From a checkpoint of a small mixture-of-experts model trained on Wikipedia: a softmax router, a shared expert of 128 neurons.
Below are experts of layer 2 (counted from 0) of a mixture-of-experts language model. Rows are named router (the router's row for the expert), down (a neuron's output weights, with its number) and show model dimensions 0-223. Each number is 128 + 24 x the weight over its row's rms, rounded and kept within 0 to 255. Numbers have three digits each.
After each expert's rows: a language model's description of what the expert responds to. This comes from a sample of Wikipedia text that the model never trained on.

# expert 15
router:103104110094181135128126097097139139139166130127127115132127123117115099137142124118091142153133110113102165083152115178101144112094104143110143109170127134119122126134146160117124155113102094080141132115109099132104159097068169126119114177128097150125159120162136138135114105103105135128164144124179109094138096088123126111159176094118126138085138142137119161146149115130115133150155125132158157107136150168121161165131120137110130134084133172160130136117095100137127166091101116162179126139127107107107110138123147119120128097176152145108114150137135102146154155151163129119116145140077071123170125173143106137142154135147136112128153145150088131187129073124110128170116
down1:094176101116145168107156122109151159116133132095126115142126084160119109092111118096136105143113118129115117114121137168163118126129090144101125100125149128118140152160101132101105134173099113084135158163124102134177082127093141169093144134135156166107122090147089139149108125146134136134135144151140147117187117117138141101112149119152121102126106149127151100106097093141150166110188100118145141172110114137126130141132107118148179138120155088145120138081101140154150148135150153143125076124118121125128082152160092124134071127109107156115165117098121107150139146146181130172112123114086125162052082134125111110107136121114117113135087147139123111134126137163127128101134
What it handles: Surname endings

# expert 7
router:122106081121116091077137098103088114155161105120114136102115143131130126127113137139117143130143128161169095102082085156097157135122111144106160154136132113149109131119138117112128161124132119107135159108096089138119134097093097126122138159088090135102152144167097112124145157085128170125125131147111098141156090110137130123105125151118087150140125139189091078104092123094105108162122110144123146153130132119156131127126136074111174146119134164152128158163157118128138081125160093142142139169149131115128117106116073143126105096157098169144115122134137111174169125129149142159085133110120132100119116154154156161109098133122112169143129141115091123107143157161083150126076
down1:107130138140139117133138148141081101113091188120098136133110132108160147087112119101143132125105107104122156163114169143147147120099151105085103127113126124086129099124121167081103137117133118118140130124118152136152112123162161143139153169130103120143139133126129154118124130143136145194120121153178145120079182128077128140110130204127109180126115139168123157133135136102099149121154143102072163146100158143114146141105122125165124088114127152173151137135136194124121119119128124112129097118104130076114103126154116106134131149088126181176128133154149090104132112089115132096110159124130086127123112111130083122130148096144140106104149138151119164109097154114129155111115
What it handles: Personal and place names

# expert 19
router:100128179111118117086143154174124130105152135119140098107102106135164146187130113170119117127160130115157069093160121148119136107125119131106164152142154156097113094118173123126167109145138116127115134152127061121155144110161131157102177134113120106154118134137143130120137118133121107119088091181126155121088103142128106112122140156117187125162133149182132136111124146141165114077140162184082112145109091097084140142123137160155169096134140142146128161152105116132163132073143145137137145115144130173134174099139128123155126114134130133140121098126173132128106133072143119110150140152131129142100112139075110145136114141155162112148124131114165120111125131142142116109104
down1:093130182107101086132130133116159098155158111124078130082122118137123102124124098165138113168149119138127145092115169084142128115132185141146106119134121198153144140127154149140137118149159117148146111149165152142110133127055102092152080102155100129115121134154149125157138159131155100114124138116111147122164137131133161110109156109156113081119147144131113116121171126182115120137135110129107139134150126096139162090136144116135109162146145177151151150145111136090145151131100115144166134120103119141143105127086103087136147130123123143102152121104101145079104116166087131083115100131092155081129119118098168153161130137133106125122141138143142126136151123080141107169167
What it handles: Word-initial fragments, symbols

# expert 6
router:094134154109111129133110155123112122114158143121111098135086141068136135117040140142084073132165109103118115141110130133141119095127160121136129139139079154144128110096129125166122106166157147131127153147106136124154120147164135142135161145092140107141160111127120116149115129111111148136110087096119172137109078165145112120111138111124178151098115133071125122165120132095105081085102130106116122153093106130103099087100139126147113162153118142098093092137065147134150133142130155154125128126117161121127152113134122158104136143095145157105124130123134089159101124150114096141155113126123139108115092145155144149107102089148172193148116102125123124096123154118140101143173
down0:110095122119175104107149123074107138127128115124127084119140158114159074108119128127132190117125165118118146134123161147102162133101126143114162137100154133138125089129126115121115118146112107150117129172152113105129145115123123168119103121101107120147105104119099169158154104090099155152145139084117131085135115088117127106098105121116134130119111137129133142133112083128147095128098126097135134144087135114099122134097145168135161107111138109060074145100141107160100150117105118090158132154129131151120148103131123159092100107112160164133124132088136100175130111095117087179134126135111139105148154132126124128056136147139120102115103141172100113113177095108161073128095
What it handles: Copula and pronouns

# expert 24
router:113138151114117068135160149185136140088119124147098142107098145081143124141117088119113158134114121091103159127080091153097133105136129132132143130174098113170130153115129169116136126098168151109131143152099105147161103138095125135105143160123103111154084147136142135121109106177134162145136148138158140102148096158164098099135185141158120117125094157128149121107130157111140154117122165148103131115136159127121140098095099171151083113101143151104176134144141116148173155118083120184141169133117122129098170121133122122097105092140144124127116104138098132117111124102131095099138066134125107125090129118132127110142101144147117137145147135178167154137123140113111089099157
down1:098110108122104146099119165120140148098158122138161138105112123159119080114126147140170171135099179129118111155136130127102136093119138152162118108130076188119131163105174093077147123139131088142151126071129163129105124143136145105179149092121123119136108118166148140111123135136144125150123186115102136102114107093117101114106119082131122121145134136107145126156089106080137110133133121106127107110091144132122154143157124125117115111145120152172160121144174100091177147080121119166144146110134147118132149155124125116113157123125094129118139114110133183080156130111079136132103142136094109099107130137135112131150123152163161089163129116119120156145174132158187118148149
What it handles: Capital initials and coordinates

# expert 11
router:156109113122145086149151080148177097129142154159134088158117098129135150155109075162144168130160073125123169080103110135107120099125162146181134137111132136161153095117142127116117142119104147120131134168119100141119157104110163116083142164145126148107130146121176134146146133111119140142095128117171150105102114156148086126125132099146125164117129126119116130102162116132125140141144107170121143150182160132110127077106082163154117138096116114137119095156137113102150139123089165165153138158132109107163105104120129123165124146170127142173097145147075117155139134135109139109159168111110147113160121133144142149135149095151103147156122115168092151147125135096150165108149
down1:140158143126094134107142149159128124115167124117151112107126128165117155143105155130114136095130120106118125141110120122150089079157083127087100095096108092121196123168135098139139106153113082121120091135129161130104167123137128136140118151119145133127097162137151168147087102114151140136101164071167148108143129113148139101165143139080125167076143144134135071151166138123114156137140131113134114123110096127158175160118133131107112123085111131157142115130107128131093106129129128140170129148149108142123116180174128140143113166142131139170118129083135143140141150116102144171066132143123161121193106123098111092102133133095116114144113118126145115148112085128113119169155
What it handles: Proper-name heads